From a checkpoint of a small mixture-of-experts model trained on Wikipedia.
Size: 10 layers, vocabulary 8192.
Below are experts of layer 6 (counted from 0) of a mixture-of-experts language model. Rows are named router (the router's row for the expert), gate (a neuron's input weights, with its number), up (a neuron's input weights, with its number) and show model dimensions 0-127. Each number is 500 + 25 x the weight over its row's rms, rounded and kept within 0 to 999. Numbers have three digits each.
After each expert's rows: a language model's description of what the expert responds to; "comes after" lists some tokens at least twice as common just before its tokens as in all text. This comes from a sample of Wikipedia text that the model never trained on. Tokens count by the router's weight.

# expert 29
router:483515546507488496475524474521482476492500484502518500522528514518455484543515475478474472468514508514485523518469474523523502501507435517537478507482510564499509555525473517518506531480502483477522503510471529497510551510499514489503506507459506522551548447512461552516539491507481529475531502485503523468501527522523479487495520457501496453516512476508454526512488493546476494480476
gate0:480482502459512464510514513499470421459477497484472480517512485475505528459493495469457489509536513482552456478490493512536514497523461494470450483485492513494465504507482464532503544506499462494478516495482489497537558506519497463498525539489478506510524485450531556490508549506522500507520514511497540513504490493499488515495516463456462488498491493505478518519494526544453492497486
up0:524489526500483494511544452537470519491474520508467478537515454490525513499440502511481527466511488511517521532506526464504507504480483492517527468484508453494499533442459464499490512463458493498516466474511495514523558486466537501507495566486525520501543507518526526454494529507495509506521498510493528486514489505483465519523502464473489517528463522512464535538503483487468505486473
What it handles: Full stops, closing quotes and paragraph breaks ending sentences, section-heading equals signs like == and ===, plus some mid-word pieces like gr-un-ge.
comes after: ".", "\n\n", "R", "s", "G", "r"

# expert 13
router:484542509504509499492503491516470484513484455501491487513508533513488482543503451501468454480559498512482550506470488512519480480504492480522478532501527534517521510532510520476512535480531475488488512511477540484518530542528525509520459525492520498540513499485493502502550466519502512478536464474463521508531507530534475489496477491455506472522523499511490516560466561520499437509491
gate0:465527505488517504498517493464490494469515460501498521507494513483501500536472493483519455504534485480515515457528542533467462459475481534513486549528540484529513477539500473479487532490516478478480505490490514463498491511478508518566463471462501507526551497481441475455545497435515495517516498492513517510528508523507488490499483503504516534493521500538490484529498491460509456542489
up0:502518508475511507503503496469524499498451491459483505537463466486518548511508504527521469505501507517473480502490438506531468504519513498539534478486492487460502486539442529476499429496526510481468495525442525531489484539449526515521501482536505526521479459475514482511514471472517483497450499535492493499466528491505499555443516469505499489478523501508507530500504507493474496480512
What it handles: Middle or final pieces of ordinary words after a prefix or opening fragment, such as in-ex-cusable, Or-al, spec-ul-ation, inter-f-ere.
comes after: "the ", "a ", "-", "of ", "The ", "in "

# expert 17
router:486515524483506495465519470528501470539464450513535520508525506496463482496528485477477480487559516508481525545463465518511492481526441479502490556494507526498492505514531529487506520472519454485520509529485517489523519546513513505523484520485541526507525447521494521537522481510497511481537473476469535485526522505532498490434503491499499467526521485544488513514494501539462470488485
gate0:464497493491542515477534503530517503541501499497520469511512456481494515508570509479519539453519514495504472521490501550493508501502477513509453485485484503461453456516524521491477543492526485511503462470478497462521521452528521518513495531490518516522483525508507529541525520525490469504554495482507494496551517479519519499499477528499475459540493531492530453504502491564500513517520
up0:486482484515513469514519511485492495514543475489482499509479477500451514561505525499500499480479499561446475545557500467499477485538465480496492527500565475439491469469508486438507482519509498504471504514470497507517501482502476480549471533476486478497496471509465507521470475470508503458507485500529540513502474493489531511493522489517510508521532530470545459510509487540498507492506
What it handles: Counting words and numbers before a noun or in table cells, such as two, several, 12 games, 14 caps, plus table line breaks.
comes after: "| ", "|", ".", "of ", "for ", ","

# expert 33
router:484518493512452482436513463543513454537514487513556522531524535529507490496553465482487492486516501499472539540476478509542467507495497458503467494513502503504526514550515515551502510504509486475521522485482519491524513533502555494495489487486508522506546479517454520525525471535481506476495503507493525483491511522516479472492504467472485465504510484495491522519453523534486491458452
gate0:526491537503461538482499502533474504522464493543481495546512500515485490513517487520507517485494491510522521516448523474549503515470503496466473495517547466450464508529517502558478534506523501488527509499505548507496508490577465511514518479524495477486515545515531528475507498464495504498518496509464542446480469475499528494524506519490495501494483493562501534506467510504509455519473
up0:509487514459468513493514500495489473495477546445509459540486478503468498527518468485427506513472533518517520501431527519474479498478493511525532512503509481472498515504486491522494499470523464480485509506504503489485505528528505498478504449527522441481526484480500498540479515548513511494493498554470545538497493485503507519513509512473512482473468464518536458478473541521532537499478
What it handles: Capital letters opening proper names, abbreviations and codes after table bars, commas or semicolons, such as SP-D, N-LA, R-aith, U.S.
comes after: "| ", ", ", "; ", ": ", "(", "and "

# expert 8
router:494533505510462472479494458521486505532464466503524525494508537521502500532505483486463483485546538504493549509476514514513468461505497482514487509505526535525517526537550524484521513502506472489498503508462530515506502511510516522515496508440536508500518499507513504517491490520480535510544535445483501455502493535537496481478488505479555477537500463535509514567467548527477468493484
gate0:473535505476509491500532501496453474499475480464529496533479528494501466486502483514511484508514518535532523476546478490462459485522502551500518554536462528483485514523504501417516520504498446500510495473492540484468488560509547457515520519513474494510491490508546508496501518481507515507466513532489493500510479508553525479513501513465489491549498474522527547531493521498503508507489
up0:515492501489554471490552482521504481503486511436501511520522441509517495509478469444505501473477443484499496487456509475517474533466516469509498519473542486514498483512461494467483534479503524501530491529500490538489506493465516481512455447518470525530477507513511490502505482510465479517515524504489530568511482508507524581509525480510519507489486537517482513483498490483491536505510
What it handles: Nouns and name words after articles, often the first piece of a word, such as New, United, film, album, road, Germany.
comes after: "the ", "a ", "The ", "s ", "an ", "\""

# expert 42
router:528533535546485502480521493551499473516502449523508505516547505510501470489518499477480489478542522542497502519495496507525489469518462496492470520491524509515521523501516496514507523465532471471513539526483525487512522516506507501514472524473498529552527502491488512542576480490491521492528505476486531476524546548529485483464500499484536478508534486495469563487464508513463454481480
gate0:469508547492482520513464491500534491479491500522506503443545504503519504479461519490453458487492513565498455476472493490515555488511481506516476500511501506485501526528483458485494521475513494491518559513480452518502506514487479502487538498509503506528505455455469515498538511468452498515504494551488517498530492511486529493495454489477484490474482514524464533505508514503444522447540
up0:543496494489500505497542526480480470494482493479469519502481466448516498527446501498488501557518505491533528471515486455502469459479502482520503489486527494493483457549463524531500511498487492480503540467482528519483470535526539496518479467537525500463489499512534493483449500501502447485484489454453503482514466507494464482506432497510512516483513480485463509519490517521550523492500
What it handles: Field labels and symbols in infobox-style lists and tables, such as Operating speed, Preceded, Succeeded, Votes, and the ′ and ″ marks.
comes after: "\n", "- ", "| ", "|", "\n\n", "′"

# expert 31
router:508510510509490498481522489514454489527462485511518501509522492520471483543521505481482476483526569528492510521473453508522471485510471503527486526476512521519507510518511528519524536441504487479513515517472497524504537518518511518492486556487533509516521490513480507533529471507491541487556492500486523457548529530531486476452477451480521457512526491544481540511465514518473461496496
gate0:523501472489546503478505532495505477504490497525467463478503512536498473526495539483458503536488529516535500463535502479521483478526489561536475506464488542485479470502507462446515535470548548469461508514487505493475499535513535510467459528488496502551493517552474506501507490495490514510521522498509505521488516520502534445435512511504511515544480481507498495491500516516460508502496
up0:545552474469513479479512523486471462534486514457515499505503514506540469481483490520544497494504471526466530518502529488558514522507519483501552487497555516552530476472440495499454486509459501556484498514529499486486512495493516455511472534502475512509529507505517496499536493500520504488472481487510484529475479518534521514495515475502476555483511463526483520505491514466513553513517
What it handles: Heading words and markers in == headings ==, line breaks and list labels in articles, such as See also, Literature, Personnel, debut.
comes after: "==", ".", "\n\n", "===", "- ", "|"

# expert 45
router:491535519512490472481520479505487459526475462506514491568507526517465492498521477487447472476517511513486514519494477531507482461501474494523474531454513546527534516503526515468491504472522446495516545509486515517517517529519551519506496506505522510515531443518478516528549507522497505467488466482461510505515569492531479462498509481497550486522532498502498529515498517508460471497503
gate0:469524507500512515517481518551513464534495532510469504505493486500528478515482538458439497500554480537504494487493430518466488497532484434518452520497488468526510461508488504540501494530503471484542513448524530529500502510495552490458521496505475483509472492473531495516527496490548508476513485528475508541485512504496473491516472511490535508475513475520490462499534487495506483498471
up0:467479566502462556514502500495516537516510496510442511526519479510521476507505452511519495502520495552495504515505517530491490482437517476508491494546481501482479482546474547465552474490510470480495517488487502467466472486534531499533531502530522506474471462481526507480530526470521492478482509489506493500513520509540471497529549497554482515493466539491509511526511516522513505519473
What it handles: Function words in running prose, mainly the, of, to, in, and possessives like his and their before a noun phrase.
comes after: "of ", "to ", "in ", "'", "with ", "for "

# expert 3
router:479511520511483494463505463529495488562485455523519484495513559523507509541528464504461484458509520507491543510469497507510469478514452473495451501499535503506517504551534503499490501494501483461506502497467509520511499527514528531519475516446532502507492480500489512503544486510486531479540530448516519484514519538543504495493475482487538497522503455527505522534467548534465498487483
gate0:500480524491474496506490471529564498527489476463449481517535530478526458491478506475505526466506512536466526476476478535448438494538494499529474548513512507497525475488516495486473523497532480447444510467505494491495494514478544509532452505467530517527500503479520483498516518501500480475476542478507489526530509511488479507489458538471541496483500514480517482496480526517498478495461
up0:476532457496539474485507527489517498514507477513493527481541531439495482505490502467513488494502472512485487535549452527468532534501496518485551464507530479511486489506514521545489539530529486545500424520475509520473536488509484492477476506457480504529517522508525520502529532503467515533554517496470517473478491483504538499485500480513512495460517499453509475478504518511488492482455
What it handles: Opening fragments of lowercase words split into pieces, often after the or a, such as re, dis, con, comm, sub, compet.
comes after: "the ", "a ", "and ", "of ", "s ", "to "

# expert 19
router:533540541536499513475567480542500478510480479549527500506527499517490464501520504485482516518529538538495516523499510504545467492531453506506486530478515501513522510504537500507500546485515489455531533532480553497522503512525536512528485513486511527554520482496511524499521475506488511488541498494474525486515531517515474465472477481488532486495529484512481558506470531526478448483486
gate0:522466521517489517490518519515524498520510480535517495506546511480499520537518512472512485513496495501536493501517506469513465553485454514476514508476492476522493469493486508467482517472551515447494493509449534521488486478511533532549507504504503481531479513461507517470532521480536490528485475493541451503474526504555494526479443508502487487508518493490508538530488513505459431479550
up0:489496458552507513502525492507543552510511520465487491515502449518507525490512504490493557517497498464501504512503535474525508533526491491466505521553470525518497532493458495528483489474568490507527530440513478552474500533475496498540482484522528532512517468520501497471499517531476499451516498510464493504519505495516498511434462498526476495522511493498510514509458536512485517522529
What it handles: Colons after field names, list dashes, table pipes, dashes and brackets in infoboxes, taxonomy lists and tables, such as Kingdom:, Position:.
comes after: "\n", "- ", "\n\n", ")", "|", ": "

# expert 36
router:516532524535479499472525475541489480525468467522532508509536501508506470517525507482470502485530510533473539519492497526550486481505477514505503523503521506536497514529513540514481551476518479490541544525484534495519515516508531500528468512490522531540512495508479518506532468509485515468510496478444521474516556539509503488452483492495529473509535469529441539499466505499474454485488
gate0:507482481545491517478482491550525478491487481503516477504498467512516477498493504476507544509502562561510564470514480485534488504494514478452506504540537512541507514487455478478495509497487455523512517517490479514500516489453472497541522485516552509493474520466500513517510473484473518448491500452497496496498525531454496499499511480503518543486545481507450500446477478508472499521493
up0:524539501461558528508516506465505485474494523503538517481533490474504520505517475531541523561519527489540503474494503486505520535478477474476534501510485535502539510485497476480547470419540470499499540510498531507491469498482539512485491481484504558480492506529460497525508506459506498510491498468556501524505508530502480524499504523492533511505500527465470529464510513500532520527505
What it handles: Bullets, digits and separators in infobox lines for population density, coordinates and player careers, such as "• Density", "Apps /", Preceded.
comes after: "\n", "(", "- ", "201", "|", "202"

# expert 47
router:522526543492467499453509483517482473532498458505509501530514564523477494509515476491498483474514530531483508520484484508516482503513494511520491555464526513544530522500516514483505504469510481476523525516488514540526527511553531507516499514485504534518533454515466527511542491527496508469512508496485519499535558504527465446496495470481529494492539495494479531510498518511410487491478
gate0:505502495463517528501477477496491501536496503502476510542465507527504489474540490509460477520503488549542506534529507484493480520529534523475514533496509489494518483556488512537492476488514524456527523451523519566481528466524503512507493465476521486474501481531502537454527453530522535486481504519512492496484526475520439469517486472481482461462544550500499487495523509496492509504474
up0:473505510520541501553520528457459464457458530491524479480484542454511473460503491523474519491546521493535518529515511483488492489528471470513509505513539493528481555488488493515575505524479472471509488501520517526504531486510493514532505483486507504533483524487514472519465525486486491506524514465512518491462475453508497497487463518513474477466505459480482497486508531450472484535486
What it handles: Articles, pronouns, conjunctions and reporting verbs in running prose, such as the, that, would, became, called, while.
comes after: ". ", ", ", "was ", "is ", "and ", "that "

# expert 2
router:509495556484462471442515476511437471509472488507514516513552543499472456516534443485514476498514517521477510501474466517505477479506474507512498527460514513521522508519514526501488503478523502487527543506488508524526532522526501513512506529476507518524547476497469555495547459511469530486520490491468526501523518534517487444502503472467513491509536482487480507507496535514452498486476
gate0:505499515451485505463483510505487497485480524469483482499499520505477454496493459486524492550507497530479498490488476521509479499463509503500498506526486472503554468517526472519485524547465514497494538521514535512479468503529540447525505480518509483494444474492520507508505465470545495500487477460485481502500462488487458511490487484461581453489464502513458495506518552541502537509511
up0:474483519468482511439445525503470498501476484532506453536526532515482479512519503483560492500499504524523482473528540494501508503469467464502515488524515479486522498511474496508540507498511523514470492487516508539482480490508470468554547485507483500468531495468544518464496465507482496477492471481471552493525468508538528534465454498465502495470510537504477513470517490549487535497497
What it handles: Commas, periods and conjunctions ending a clause in running prose, especially after an introductory phrase, such as ", the season", "which", "but", "while".
comes after: ", ", ".", ". ", "==", "s", "es"

# expert 26
router:503513536520485466470524472509480500517465490537510503486526523502491470534525497494491481484503535537484503518491489549535484470534477513517505544490525531517499513504516510515488542474508494469543523504473534506532539517516513504505488529455516531572550472529457530516526467515477497479503470458478528495529529522498485451494474441502512456519517477498474519509472507512481466483492
gate0:516492531523522521507479458512520521512501469489516540505502509477525502504467503514455463487544542500551489516508508561499508484531504511494510509493489484448489486515525518497442498478530466474480526512480487510529465517548483507532517467489476539508516499483504509467520448494516499461532451515504453491510550498499503527470477538545485472481514512539479548463475499497481500522514
up0:471527489485526502467461503528494517483478524515489462508521478504496479502470573521472487508483518471499504528524486549473479475496529515537439482473485494535530523497501521465487515546511520508476522499524472534499481500460479467525488514486498508497497511504504496523472517534487518499542482506482486447472532508467518508521479504548519423501527448445495522467505500517477519486499
What it handles: Table pipes at row starts, line breaks, list dashes and == heading markers in tables, election results and lists.
comes after: "\n", "|", "\n\n", ".", " ", ")"